Below are experts of layer 2 (counted from 0) of a mixture-of-experts language model. Rows are named router (the router's row for the expert), up (a neuron's input weights, with its number) and show model dimensions 128-191. Each number is 500 + 40 x the weight over its row's rms, rounded and kept within 0 to 999. Numbers have three digits each.
After each expert's rows: "gets" lists some tokens that make up at least twice as much of what it gets as of all text. This comes from a sample of Wikipedia text that the model never trained on. Tokens count by the router's weight.

# expert 45
router:533465444431532505503572486494480464560520487472536565555488522501485586557584506549481475467487542524537504457460560569443463362452508449489451536567492507539443487465523518489480513452446509
up0:488485552515529532557466465409531502540533457484512475587530509549495529487539440511447476507552547497478559429467474545506487539470537506546475515484501529536504523514527490481510516516521513
up1:575467451439457501520464474513500514563478488546482550558473493515549522569464521529445482545514535403533527524515580459538496447545521485445485505519482512497451451510427564473479446484516499
up2:461518493476506529546495420523508468540508538431511557499466482495480476553533532508532507539476473430529457482431470514461493441498432468481482508543548481467454478494476466533530447461471530
up3:502505502459492491505488443408510436434492503488485450462446558506447449523462483536521462487470522511452463464444554520545524440485486519505486542515396537548460510438472504485487514524456448
up4:478406494505526498565503471514488507545539508504486501479430495472526511537503551481393492495511527516501484547423512531503446436488536517478510533459508450541539531562525541503504562482516469
up5:529486507485505474502514523475482502519531508508539516580454427493508401510464491482507443495476486511513561496557503520522497529436448476522480500527544504451542415622487481510568499578463489
up6:577527455477532552438586487503549459524576398541556467494482513420506511479512459456389472506494527489453545491553550570477514492436494473493475499491487516550517484455534513526531451482421510
up7:462469428488589476517547516436503503493518468445528513578505545514504540482542477420520491573532484451433548501463484457518460506508548506552498505483533492524545496473454485493481509491519448
up8:563501467490480519506534519511416483474408538481573518533495539423527517487519457516580462464455518521450537463485476526507547508465442491579497475463479518549523463496556502611498457415473460
up9:490491510467486501479548531455400510564453470478541438487416443574507500552508503540504359494553498466463546446460539580522555473536522522544539540505484502508510573575462481504516507530390485
up10:473422543501524442488526535528528495561517547550442472525437493499532448458546425434530502503544449529528550524441475481459513515549560523587540544517478452487537499541492478511477600466509516
up11:517504521422513414409515468529538489496493512512538535483463480533523471487501545439484447542492515502475468484512507423527522448460457457432509538583501454575564473491509516538515511533511397
up12:414409537417533575471585504547551501540502570476529514512483472490499515573561575570503552466453467518569481564495502475427463408541556509447419539591494551534490476494500442530489542515490558
up13:528425471495543516468518551501412529512470542467453498565536434533520535533408484514472486475443505503549500557511523538504407555449467464507485465493544446486505506494572489516556487464442446
up14:498511466486563491515541386605431512537551526494480450555443523463575496482497509512460505492469512525529426540519526585561469485433573507548515532492497489568500484476476570495496390486487462
gets: ".", " (", " \"", "\"", ")", "–"

# expert 6
router:514507482473576481512547546509487555501558448509512452524456432513483531504480505531465381427471534499533557468485497586521522477489451441559494472534473478493487514502584522486447499493454486
up0:515533587598435451430544439528498557468517436524451489399524491410463486443518490543509449595464419448525495539500531516462471528518500426553464466571531508432524487442521532457503491519505507
up1:540549421528528472538544503458509578462512406507531475490534471480571484431523428517449437510516518428468611476485455550528472572523474471486519476497469457545496531438499527488486554469542418
up2:534518453498527523507493483454511500495493516519533542539480533526596540546481477473385518510529491487487464461470463569539503584534475559442462492446505518493513509502528519438504504490469456
up3:463475570480567513556490441503535515541560467514501496534550566454560539518516499504445495458436487514517491551436538518515498437486539499501501500574453562529524504519477486534467601540501457
up4:445580491504532499510439499541590472410524526543442470499502456514567487502487457527536515516504520435542517521499511455465504518493553553477506565544541464428431510439465513585557472456447467
up5:465569487473541493526584455547567464514458491518534555470461484493459531568537483527490490506559475563524543612470434584447519527511477466450540497504478508580537532460509528485486537497434478
up6:477456468513488507533545516573516470482488498514466562411478460515521491469483544534427477525396555456510519518499548420543542512532496506511493532483510524498487519470526564507464489473443486
up7:472485548517483443479517510546528490516458458489501422552579534522559525453510491460555503513579446488470494531490466518502511495491511501477426409450480522499457462492511537510489449563576560
up8:537546463455532491497559520520483545458532432457537533510521534394518461508475475502514497470532546547442494444562467525494539549511494495505494495562458460465497461482510479486534472433398575
up9:517511521513532534566554510502524484528439486401446518577491488514435560553510497484526485562512524534536512506475483520466513429537466504526530443545516506432482484504534515491495487541545575
up10:421512515475483514521500437546495516459554398489517496598509514452491485472485501542540521495489526511460509536482527486469465517490431439478522484458494516534512451450522498595487499431485584
up11:462533601522515514529529567583582458578498547469465520537484464541440491491466540511556496481503524541553471444581476448492566439513532465476507564487569521435477393570463426485452513521471563
up12:547469426530516437512502518479489512490497536488518431508496389480527535542437530476519501520587459481608562533423479494531436535460440531539457494397506493451530532496520541486533507512435474
up13:522449549503511420461561524491502542462483554520482530518512476463502503511487534522480476499540535488592517562481559467530501378533489456514446433473519486544494539522526398502566474533515491
up14:498521476499516407524511514510472544442511574527484505419515492531495531509508574528543501550519533519471464517548464563513451520498488505494498580521513526506412473494518545489476489492548548
gets: " the", " The", ", the", " a", "The", " of the"

# expert 3
router:499487466438508480546564466497432475535503458493532548575534473541486537566534540548524464485444521498544472420522524525436493518490434460502424515529523519485459477484522489512474521497497474
up0:491531513380544502506541565479477453482507486457554500504463490551447447508544512525467484532530513505522427488468520557538597497528566523523526519557529529510565500515486428442511506501448456
up1:442474437455526563548503514447485460501520456422491480548466442520468520560462507486390517534518485519474499506507475532472548497508454465559445508491519503502386479524494500486504481481451523
up2:440457519531493593489528496512482541499525567491552480600496555545518527554527516509480529455493422560494467447519469506496488496449498506496489503481473509536495491534469504475530484539549450
up3:474523492512516452475538486569549523466478480584502490481518545497519450464570565495548470541535543509485468491490469522501486437490490463455521507488499495545584460444544491539473475519580455
up4:430525478468537566477525532455487521456540502596531496530482515466530508486563389492538587443524544549479454499400482546497470505480426475528470511553517525503526467489490498553532505487496434
up5:541463506472550415420462586547521441485553545464494445470430511466453493515489474448513499459474536503448545486473469494529507489468518435540492487510474531575521438482438433458504499546434460
up6:513539503469495483557445457549488494462498449460471504539557520493511534501425497440545505606488546522524522506525512531493512533448482499532494455462475483450488552459502479519485543528532560
up7:538476426550521459534516461505505474519491416505525452435491502470573487475590493422550508552545563482498488468494533484526509495527459506507505474478518527516559482452568515531500469444520460
up8:550510536501434478575499465493375524523532483559532504563581467588557454493467509595518512528457520538458529476526500400473490545453455459518460461492589445497503490465565540537413484544481494
up9:436519530556502462461478416492471489515473541491512509516416553476526487496509547464514419480476537485517499502520484463500503495513542551547551560470464520449480536460481481463542514461540531
up10:418530512579527485479590539426499431494476452458455489470487476526525447554425411493521481520496499527476537576507465515490500453548530560517505516470502579416520434520522521450477587463499498
up11:432547538498490526460504497455394468529430496444411529497499435502567438484429461551527503539449466470502510486436510414435453494500528450513486470477532561514518540500475485505524469502517523
up12:531526493495521502515514489497470529479523498504516442542387461413456506518466472542533536453474435495491490565509581598455473462466556491554501537426522497525476530444541530509551427491465534
up13:481534488547518486478503531420497492450443550434508446512507594497443501484499479551522496440446531509505571470419512480580518494501568505524529507551427492463497535517478428465518442412457496
up14:452486474526482572511480507450465512519534414552517487511439466458503552494503387551502547499535472505551570545455487432470513416484573561513504563488539542490503526471508498527477517485537576
gets: "\n\n", "2", "4", "O", " (S", "The"

# expert 7
router:528465563500498434486527515497471520469574472514504480540482428490436478467561516618472465495503534529540537480440519532464504473458465480517490456502455473458447477501488521491396450513408490
up0:461499417494530519533475473511480567508568554616510495528495526489464545548495525578419534525499551484528441478480530491467511505568473476497488496506476446494479502485493533550408565491519516
up1:477526433536506442517501503526455529564528483570474570582513473459523463458499538505490471507509431474511553524501555466516395561458488457447539524535462515499492492517535486556484539519493548
up2:520482520546504560482452573535482512522514489437521485442573570521468501450454475499491425544407548505459564505525514514498517466541454472510515488478559489513497584502486577523470435552502520
up3:409557564529464496461479448486512468573530506549491468476491506527527457502475497547388549410544569539535521477503500557511493488496499446468516527501464513512534491488443506479443480513492439
up4:476525506461503529510492500503460471544550579486475573478463535437494556489487585514516526492526487529519470444477495508469524422460451478523482509483513523487492495541556506511468441565451466
up5:529563434512496536552480485456467459526456566548456456516502487489523477559569540580395541455457498426535496530443473423530476502509498498463518503503474530471451414564524515516525530556496508
up6:486514462465517527506510446526527477476533505480500498494493519493483450523495517427492436512491509517424480479443532501526442526467483474467591495482480491585526453538480505548451512428526446
up7:491521510474492452507527484464465481496478465500495505498578453491479499501479373506532454557543509473445483430467454528502508509468432490535501540504497437502478501506470486515480523493413428
up8:515475479533439431492445471498498498427545486477519507521514488538427539544583431529608526582498543519551537497500553485503555397534484478482465540482527494473531434531471501470433475534502503
up9:509570448483508465427502511480486472477497513483495478467493488471557435466477528555561494529387532434514549540476466511522476525510511530477445462528484499505439442525495481506479437563523514
up10:514493380586499448494545541483442439438469502537543479536598573413555463569486562483448508535491473556550548546446454536505478430542430490451524440479542451451510538563549472471502482470563539
up11:447527533497520473484493601515509525473481532456466435484421561482461549599439575496594530564501519559437487448473539518458529508540501469527471451428451534590469454469500489526491553530499492
up12:501449502510523423469502469583502499491573536475484527536471443533461514555533481532510478562473526481461498498471527520540512463541482576579465453527517440520534521517531499442500491476475432
up13:543473524539476495556416531585490524439502556505546442563518495550444519540527509492542533564503524562517452506513499454506457454463437472493447506533454407520558502481483514437453516506519458
up14:482534442534480465505498563487512490491538539516471543563442525542521475556469458512563500550564539493470582462475525533441497471467553481539490443452451468522506517470548515479496529504539500
gets: "2", "9", "7", "3", "1", "8"

# expert 52
router:505473579431544464483564489503475513533519457487477541509446354464420540533544562523532443443410540524508493540494526579449506453476443472525447474569463527517497454466511488506435526554521540
up0:459531516511493505518483513511495464528506548515553521498468450516433496506544518528548549484476531521570459550540451463493470440496492511494487491482550488420503510492539514500405487532470556
up1:524459451492497528452517456523570510524519477566448512467511480426579526476485503525447468464475562471478486509535586542477471522513464483574494525453585540483539468524507534515492499428521451
up2:488534567551419510490528459495487536472558499495582449466498383470526511438502458515572536508483492467503552523517519462519464578548478513511456476540510529482539408463538526508462429611473512
up3:464523489511540545499514486552547496473414486538568512501447547525470512536511458533472487469506505559516486576467449539459527516498505442473557534544490427599518599458519493486586489466442436
up4:492543471534512448481438545496462557466446437533437453520517425512539469557474518500435461495534485445446533506520477505443398454445436422542426488487534534520559427512527516535446398537458461
up5:536575474479503478467406420436491494517487501521532540469439508518515482499560452486543512523422539454462466483471494467483468431472592496497513483404420526484474526472486582542488520554504460
up6:490523578481528523485539445517510526461509487492462450499515465588466491471491480550475466516498539466436568472475556537541494566475456423545506465460540466478507462500521489451525505527476450
up7:447518510505523506414554438548500489460533483428473482459555501479515443557443532527489584513429501510481470556428437522493507465573530585443485472560512504517488436479588482535536548551524598
up8:515487510527563508495519562480467486441371498457463474439500502487557505547488450578525440486489471493491508458532476462506486453548513522514552441532434560568564452493466553490485509520576469
up9:410501573448511449474577474486500467531520532430474483459498497492526518475505581554573524461480475489460496567519535488450557412469557501491536502493475561533524456481457473484462462467525551
up10:494539512494480423423530491542536510500412497544533603546462502420500498495483516520479542459509531448542489534462465502463472487503482473470541545567531512529433499522476436548500512507493545
up11:459467467533486547548510547507478516496441464498507519530504539519520501497508438521411462531504489554531525487508483495450549591536484536551481540555532462466546493501516557456490504530481545
up12:476475468457505419449434506489492475501491460591481391482505484450529533558504482508521486475498533470486509524518540443548553594525466483528499507456516475495496516504501505530511496439504534
up13:522499471458489477509570435474471462399443499499521466451444476412504486442525520405507426553498596489513441491456519517434511529530525589485545564476503510567439445549489506575534474498483557
up14:568471476513408509498544496503507517536477508462537428571509493456467541460474491514490466510498516549533600494500509485463432551521549494511449489471519513487494439458515491503473495515449538
gets: " a", " and", " an", " the", " is a", " was"

# expert 23
router:451505569431541472475500562468459567453532483478535508516510482530500505529541581546472432481468525507527487526509588486451508437452449499490495542536485460544509469496512473558511489465479466
up0:494474402477481477468496483553454493484528473495552482478553505576510562538538514536522551526491513581555434450566549509509446448492560560488471569524513482503529475526517471560558522461440409
up1:476535571468476503576510512458532547487545518463535501478508435498430592516515534454545548490464427542529470541576482607477541454456525533508507484450495479540533485533455464463468496502510446
up2:563510496489480495458557540543451511506454515528520531518498447585454403501400526545505554514470539522504567511510554407517483506505506543548527486515471459491519450544538513514515501517519434
up3:460484457483522465467524475529555515480528481535517552420476477486449487520514441551556534540495387502534482597559469518453554498490485470492505514547469419546508524453463477556521454501469501
up4:488488598531504435540481516434504469483490527487537492566507435503469520494540508549563491471534563517519490451512512511524543536458497562545489560588543524475512478542487461488545528484507482
up5:476474526481465464441543476490488520581474492535478459455496486505481486491518536499463507535557467519520503410560516427568535479524490499505506547483516531520520471510449518516473479559501445
up6:506519408540502467472506497483521555461542518510560466527508445516598437521450503471498516551512523484527501520478503551525521589531545453505461496594448478485457507546488473566525536490501421
up7:430527571516496449524462546601518521481494473543498591532528502536511468515525461535541529540435577463517527575553496489508583592484499488494523452496557533541463516515504496451528526491584577
up8:517512479482474553492438486493481523484539478501571473418507441534472488495478488482512455439506520497506539470528517530516459526442570528471529564527535564508523510481545538472494552527467499
up9:439481478456501580480483535501489469545474496521559565464534563516512491512408534569534580477518473480523464477454489479477516538484395467496531488539473536550500499498550494468532459548519510
up10:438475461518475514473503570516446519452502449465554502509478543466492543463431436543476431526484547481452518571490469478438517494451459532541469491570477490566451516471492441482544487469486438
up11:497528530463551524489487450500485499462421497578454506483541492585580425465506515552504511577487480474499523543500466556484523479484415583511526460520402495487451442573498528523426574546447532
up12:501419551562541497536535476462468543528452457542602489544566472431506423409527472420457445482500484531531542465512513526463531564507438469513546452480460516496627588504536553562538505513508438
up13:464468434476500544544491489498496526486436566535502545535476523515477505534538486589523505488446525493469490543526481423518530586492444497493475541501532474499439492512501483567529514400525519
up14:560547516559496481460441528556461559429509505496594491445515528514507519505463480577486466539481541498511488515496512494522543477551529494523512429512595501552465509424529505496484480503492517
gets: " ", " | ", ", ", "| ", " in ", "–"

# expert 33
router:540448505470582495536505437398458552492552528467540495587458480516496508567540460505472425501490538492531483497498499543394518478415525483514378531548473526518440547477466487571483518490451450
up0:485446464541444481531494501541496511489516507431507455554468487541486508499523553566466476484514517473542493426495530608476425538462493520545502572544581462516505593534542446546490470509525425
up1:497523560450546525466525482456454441491528526504403556474477554444449466556512483421476567450506439548469436531493449461477501469459488482527506514535482554498451509556585448513471465501551488
up2:450518521522484539450503471493497417517534422515476490494471474540461574464507411523532457516489459504548457507519491470513516544466482473450568541543470446399505479559432478556425441472482486
up3:533542506520517490491486494521495436535489465526496551560492504510556567529522491522473500515579493452474529423466496429499506440419426529538518540612481506440528536489489466486541451498501448
up4:555515493537438462547531522489503505489491458484430494555514449489464455444494522506521458433545515447487490487468482437479481527491509425531459612563523515506484547441570591487504523482446499
up5:514596526557572483460502467515495483536544438545488529447488483483456535506554386494436482508500453472494451480468546457516504514481450507487464476482584461476523472516477478535526492515486418
up6:456473494534437444486479433502538506487527528486539506508529525496569495527539505502538402525527508477460423500441491523471458489470506425485444523468505501526481533494471494609560468535478411
up7:518571494441555483559470513482547474521500488461516460577500467542537558530638487526449532441455486559519403494504475490455455518468453508500482472489515563476546500488478425549477525471508519
up8:522537443555481395490548473508493517502535496417474526432512512537418509502458478506549466458540519456420475506475485511471504604580465506451478471486410486473433464546502537497509606475497506
up9:425400518449561507535556470483506430558514481484543612464509513523560455539458536458514511539497456516559517500479512476458548428521548559529529559490516482485553449482476477470548536531500591
up10:439470422501542512529498437388522383513477481526504511555495445457518510525471467530450558476488501563530457530493488565473489450534534507477551492434548497515444430494474516551550546487486553
up11:516448463484502448556469515505540477482489514553545484567437486485579543531508421530517439579446524481500595491515527525469559574548563562562530572541478547584486524489457483492505507487523563
up12:418459479502589531523525538510566414454600463481507511557471475497491432512573426584605582436467422514533489534485461543440514481455588545544444434456470557532469457515536424498468440516513528
up13:484406490511557477532463514462495532432508479469480503554527401551557496557530479468545438523532521561479473528523459516484480465515464397499487443493509548530576497495425484517483526496487445
up14:443461554453546584501497616445485475505529524519483503472469429571479567456482535473560477603482499494519505480586455564414512467445554494573488587503531476402470518524500419522489504475444532
gets: " (", "(", "\" (", "s (", " W", " s"

# expert 48
router:488482569471594467570475484503439508508522518455531543553532470512499568515502548536471552490476512513538512472428493576514436401466452452521457510513506470520530470483532468496493501456522419
up0:466387493443600526547459511501521468547519474475430529545485421462494529476487493549460498463469517494495494504460553539487557447475495436481504490477561502493480477564509465546471517524555516
up1:435501458510499452485555488461514498486553469548550558465492508430599515523514489434465491493507427473452507500465509536487545558539480479530485460484524493514460530472501494519502433399488444
up2:549504450501543458500445455533496515536533552529501513479556559451491554515476513430498565494512518435465517549480481556481501494533511448521455468517468539539504550537549543510469457535488465
up3:474542467536426423486484486485547458472554477461492469458555484514473453553484467552433486564500476467488507494495565477553481491516530516492443497486572475527494435453520545534490540463490497
up4:518415472508475506553541461512541445540501453488544440535500480523565494498538508507552538501522527522437453475437490505540549540495487473559527524553513473517534519484542528487513572538473496
up5:446466440522541471463471504501427482558478522522455492497459523514497518440473548464573520544454504574496543530453518548490470469558555458502563552519540512534475559467518481440512535466449533
up6:482527495491495537499479476491494416524489461475543583558506511526560428596407563450482581505524540511515463484495464511546439485479424440514460525498542502477526474539558452506496500539474468
up7:421505530492509486599510498461553479526491451456502518574539471516482579526566502464416491534526547500583517482518518562525512513547462409498531501541533583401579515545451499538569455409507486
up8:456469492449531554636484541494527461530479504519500485534455485583461590485513506521583519461497549518441441506509465557452518503467482535482506562473527551542389539508472509547539465553441533
up9:495473476419558484533480535553474530467454474480571550475459578502507534505485525515483465512456459417495482517478465508481478434460477499461473498518516447449537461521449493472472489440513505
up10:481451482466537521519487426432449455531471506531578509541491511451532524512560531380476468551461516484507482516469429486453481501536506514511529489511505534486543547534545529551510544506535452
up11:536404517426506510519482433485480473529454548504519455481477510444542585478469541502542540522460529593531549520383499545465491491503486549520447501430512511546555514520553532471477507518599568
up12:468472454492530552506494442482503452435506492437454495567443406495503512454509516447542568454527492492517517461488558461526460510478523465516524474501451549511528490500465547524488462508504470
up13:532483404461480533539557524501475499517476533502560433512471484485535522541526538499557554548457466544503585499528448526500543525536526542548568528509510533507550443449485541452506467417529496
up14:403453482541535497556458525484481386544437457540505517512506462395493529501548478494432522502479497497526397588404529491494495441461544524457474584432592511433496460436474467439488513535520541
gets: " in ", " ", "–", " to ", ", ", "| "

# expert 32
router:530482524466566440492461484550462550534517497452551517515519479463477508495521493491453526410490594489505516507516543505506483410472485438481428559503508408547525554529454526592398482456409485
up0:493489416516518570450520441448545489603500463476569480484486522528492504509525490451506470536495552497529510472482501505527526387545508452444450427520578508432494442476512491588469532556409535
up1:506531515530556503421491464448518486509550535459556413452564527503476534484508542472533543496512549459437497455497585493519476395505452545513496521413549522488494431552487506478458515501534512
up2:495469513466505503530539504511532482521491467464490540495515482433484526527546473494447533467580532538501534532536431522426513529570425512501462532516512463454499455459456543525509571434521465
up3:509550542449500492473507507515534525506533519562500506517548517446546494458479482525542508467497444492454437540508460452461537449520484394530513527480537469470508543535466463536523515460467549
up4:421470488599498476471480493516475488546451469498529511556494513489528517520596456537486399472461488489491532534523494482502419450560470411508431424513517560535453488477517488566541444510573531
up5:469528504423561470496449435483521473526489438547534596495477517511555489495542504457479465523510456428427501471486564514508452413506463485526489477513504477546430527472504469534466469485488467
up6:489609520527538453550528517513489526461587511504489508472577557459494485436491550526499451513577519485517475475493480474485514466493483434499510451500504504546490548524512535552477473462593397
up7:503522460523531518472448543545476522453460471578535463512555509486493486433503444504419387487465474455519491530516531390450500491545451490518496507525474450473480472478482518490478512523457560
up8:495544492513512478522471504532498515514532450485590469506489420505493448529484544490559496531385492523479523457552509477457552451500437429494504493520521502447566434474533522549462504541454478
up9:520427446482440485507469519480506483567513532492513537456587504456483487536525438503491512497524497469530576501517568537436513524507510445482482523545485445536414484560454538546496450534500498
up10:516494519494507515513467505558423540495484458525538448476455430481494518531552418466547525547584592491553563547484477496525489518525491494462475522530546476524554508552536559510401390500465492
up11:506491577485451408542505409519576477521510477418522555606476469455500475572553543481402414456482507488563509484440478469542490461541512510542440521526509479537582499477501471465445518527466489
up12:502554520474475419472543511497527505568536486504453420533482515531505550499416509517531516511535551461483490494555532551547518533486495495546514489464550535436505504493473532513501479501492485
up13:521458492444521489531526451543470476453469444469489523505508487428355441485566487548552560547478503463495478428498523542504453461514484458556492519541467454469492484484499531483504470493427552
up14:441449513534545474564502531543506472559504541496490434548528544544498471543414538496458493485505585519510488535571523490516481448468519449494465440462499505473514459553383492559525537507471541
gets: "in", "\"", " =", "i", "er", "am"

# expert 24
router:537478480482548410489532526446435521473548504505471508503533476550517511572458508551434480500453570502519491434454541528504485472514466492543494498523474488497496460444563467520517519490478517
up0:505512465504500523574423427444574405452541439484526545520556494441466560517514541560581523499510559483568514487510507554537513382495505487560478427518509511532509497479497434464497500527436493
up1:502475440557532498550509527484470489502480462487552449457442563584512538500517453586446506475459492464526434600455504473571512479564535501463555512518499492436561522476504423525518428542567608
up2:540423477542565446643444552565503523556520513504535513497473488520493547554430527482490511513507535512466507456441455479528536537595483469511426537527522521559489522460466501510497499492505472
up3:429513474482429480561460468467478401459464451465440535494492467473499500505518545515493518569499533495493556519525460509476492552518508548456576545464491492554592456540500502496450511485533516
up4:519454505480514440521465500441543526475579522498463432508491464513471552484477568469549480529490476476533502567540587537495483486492446565444502492489522494569468554516469580487514506511544538
up5:492472497546533441520522424453470466551514539418440533562469469530420555527599495512449470435517407561526479467491434524433516544433556466535455572450552460451443555563544437511517514483471531
up6:544484529511477533461432421550472598507575489576485515445525442480532560526478462489505529518474577511493504513501452526524497492472477416459499489473495480499440546465493477479496464482451526
up7:508448518587471456558551525418442527449489543482510470491524465513505449484486471497495485576462498530539501484507444482464528451550467510549539525510471479524475441442527546457491550434480511
up8:539468622496474530554534536519452482511512475471489475514493557457496550564507473524417506477481503555512527487503545530462504498485418508524514534511503517420577492544506508484587486499525508
up9:520448494535508500436502487499579554440523475485486468515497485450490465511450514585561443448503488422493481586519506458400536551473515546451539408485499515520480528486552550464442498515502529
up10:494470511562473481394416544487490412554601469475470492484508440514540532505499528484488483475557501518481525472483600524462533488523477505536509484588497560479524498551534519511514491513461498
up11:443482521509493518543543459525453502549561484460416494504456519495532478488466448478479500419512572542512508559462553481490427520476459520452501484509572575458509527460476524475479563448536476
up12:475497486462531522551520470475472463557470511485476553472456531623488575472425434536506601536478527544559502471498550572506525433471507571541512554542515530498549367486549466501520555522529467
up13:475485397546506480479514504478494532530489564492528531452494470480480413462552470507422422491467477371516503572461550512619520460506557495533439477475539472540588494525546541513498513539423462
up14:489493459490552519442519484463543413552458464531485472480495567505524531496558372465478486460472440513451553451464565478521497460471520526499512565526503543513500545512535503476419454471468530
gets: ".", "s.", ").", "es.", "ing.", "a."

# expert 60
router:513497537522508444500523529498375467502531481517457560540538502504512539536590505529521399488433485525502546473514492539464507429482432483475515559506471459491444529513515460544492487484529538
up0:444508585482545516549480549522541512472445482535475528511511534495555471559486444508512400554524451478566529547513530493550570490450474440562436510577452502419563499470494444541565545447460526
up1:513504494481528518483582473484471529529589417442531506511517450442559475473516485502526488444507501436498509469508549581512458539483461385509566551462511511506539503539558560501540532491442517
up2:519539452491477414567549537483504495544528461502553492587530451466489553507476426456487476456479488553485524441540525560459524553503450512500503470501461476448458522514524480475545459441517553
up3:482468469528532445565528493504440433434521568457495519504453449505472545494542545477562531457488485479521491528491467450458469439508439581491525522429475464554500547566459520541470527426451560
up4:521505551569553530532498569546521472539521502508464484578464547566501561522546491560480493537556476439464484464520540545527471398446508522509498527554506462484497464451496533450531429494475459
up5:465556432487491531436590478547457455501481415520547486504512501496515501528490475434455459526525482489540469518509518482538470528519427370481517544506541442522535593538556501455473454502473513
up6:477552565491482525518493565497487473532454512452468522532561591480517467473550481510554373516432482427479511539443492553439493486448512441510490477510545434455581511472521447422486484560534446
up7:464492404568463409484492462531488510517537518523526471405514534466483519500422533518535542460529501527477537468456577560510505497503533462539585546510517589514454437500535496523505450553510592
up8:511591467533477512553547463497491515495467487532478484524544455497513485560543464496393486476493473407544530564452550528445494512511483521415516521531492606450474495559533502477526500513584517
up9:499536522518478430503613459510482474519452398464473531531545449506542470515436515513500407516470481506477523487549482435464464466524464528494500502483531419507459520493492501508465542471541531
up10:524484483590529519506472495501472563468503492509547504512520455508529465523522482482421480499536557463516517517466582592524469515511503494506525506498526547444595515485520582465479512497585456
up11:487463466623509569528522487478470585493482478533567439518577521460496538555456549541524545502520526501526423426564478536480474500461420505486476485528557458462480520425513525535528469463465454
up12:463479549479492525485509527470517416423606555470483562450494527506494530501570486483587411483419476453454462593481509548475509465474521476546481513471417563457517428622475511490430428517426420
up13:503482452474549504450568542481496470537451513540539446523565509476453497427467525521513462494480446480515480475542425476452478581510469554458504565544547502525426453505569486509496481545487490
up14:513462481517509500598495547484451500496451489514516496600546586441523469528503525503447515513492511495517482510538500493506490513482443542441516506465519557508453570513563530512520518483532511
gets: "2", "0", "5", "4", "1", "3"

# expert 43
router:486510545455557488524567486476509506576508493498492583538453440525499528576518592492467432435421514509598470458541513511437467427404417473493384549526526512467452456507572537511449479508422443
up0:452570504521438424516524461520524517432434522551461530507554528480517493466570552493547486519503504501562425528534467524465472510550484453443534401410500563535522462552494512506443462585544560
up1:516522477489505556549454440534520462477478558446460462429457533495433482536514534474482550534510519506497494435494520569464511488523460520540547544525474504485466491520483497484452453502417523
up2:518470537442499423542555492585592514478464561458528487528497523535456507474522495493533461456487476601550491493418478485498555438520534518476469455490502502506512457515528488452489545544428558
up3:496520575436422471494522534450506446592476504488488557494551497487453486536488522445520548437459489587494450508494488501500518460543430518461454552529532498443436442496542471443547544435498570
up4:472488513545516551512564501555523539496553539575465525488485498499486523470465539490518482505534510468504448515554572477509483423463487436584493498463580581440533420532559479485440464427495474
up5:463479474486489474507444564457457550507514494451563465516530497515521490502477504527475388484537448528424504465587502521497521450523399538496477526487495619501539451561577532494482477444476427
up6:474510520504489531485554512510467537486570497505504464509473449425521479432465514401476536473510466535549492462530432549537505525462485555547511523495500490463531515540522557472524480497441471
up7:421459564524611525552510553577497557578470419490514449550446529465492534495459515513532505437525554593568444451554488541518545495431453525487573535582570547441528490536488458525551499511477506
up8:539442495464524528472494490485484457486445481569432505499480491443480597550426556504529542512453450593457489499487451475487507470412531509488438567452538569484457494547555450507463468519476504
up9:447462531515456383448565575586511462556482481516562577555534546492524540554566468522607549484507508440502526504498532482461517488520511507513477509529481497454483480566508469519542557528474558
up10:499560506558475408475581430515498449534499484541463565541535440475428536485496536545519543491455501524487490438500494488531457451424508465412568462565470503519526455451512537475423554534534536
up11:527470502502511445497430545505445446512504504456564511466504505471386514509537452501526394517515550537512537513467466468528555487508519518556505500444495467479552497508495541379512487415478462
up12:472528608478476451516586481546561450470500468536470466509488464472528487504474484528487476494470504459473482483568534467513525542462509519482529521478453496506410501471523502520532438406447487
up13:509511508517446530522559420443512488476504484492547465588476507458525395530414485553514493534516483579447466472510499481466493544494501551450535496501525500536455513485465478499470542506456513
up14:548493543487479520598522466480528440433522511519507486465445443534519508464554532532434449472484515463476459550502448488435477430467508472515525537534490518551518478465497511549568517579483457
gets: " of", " and", " was", " in", " is", " for"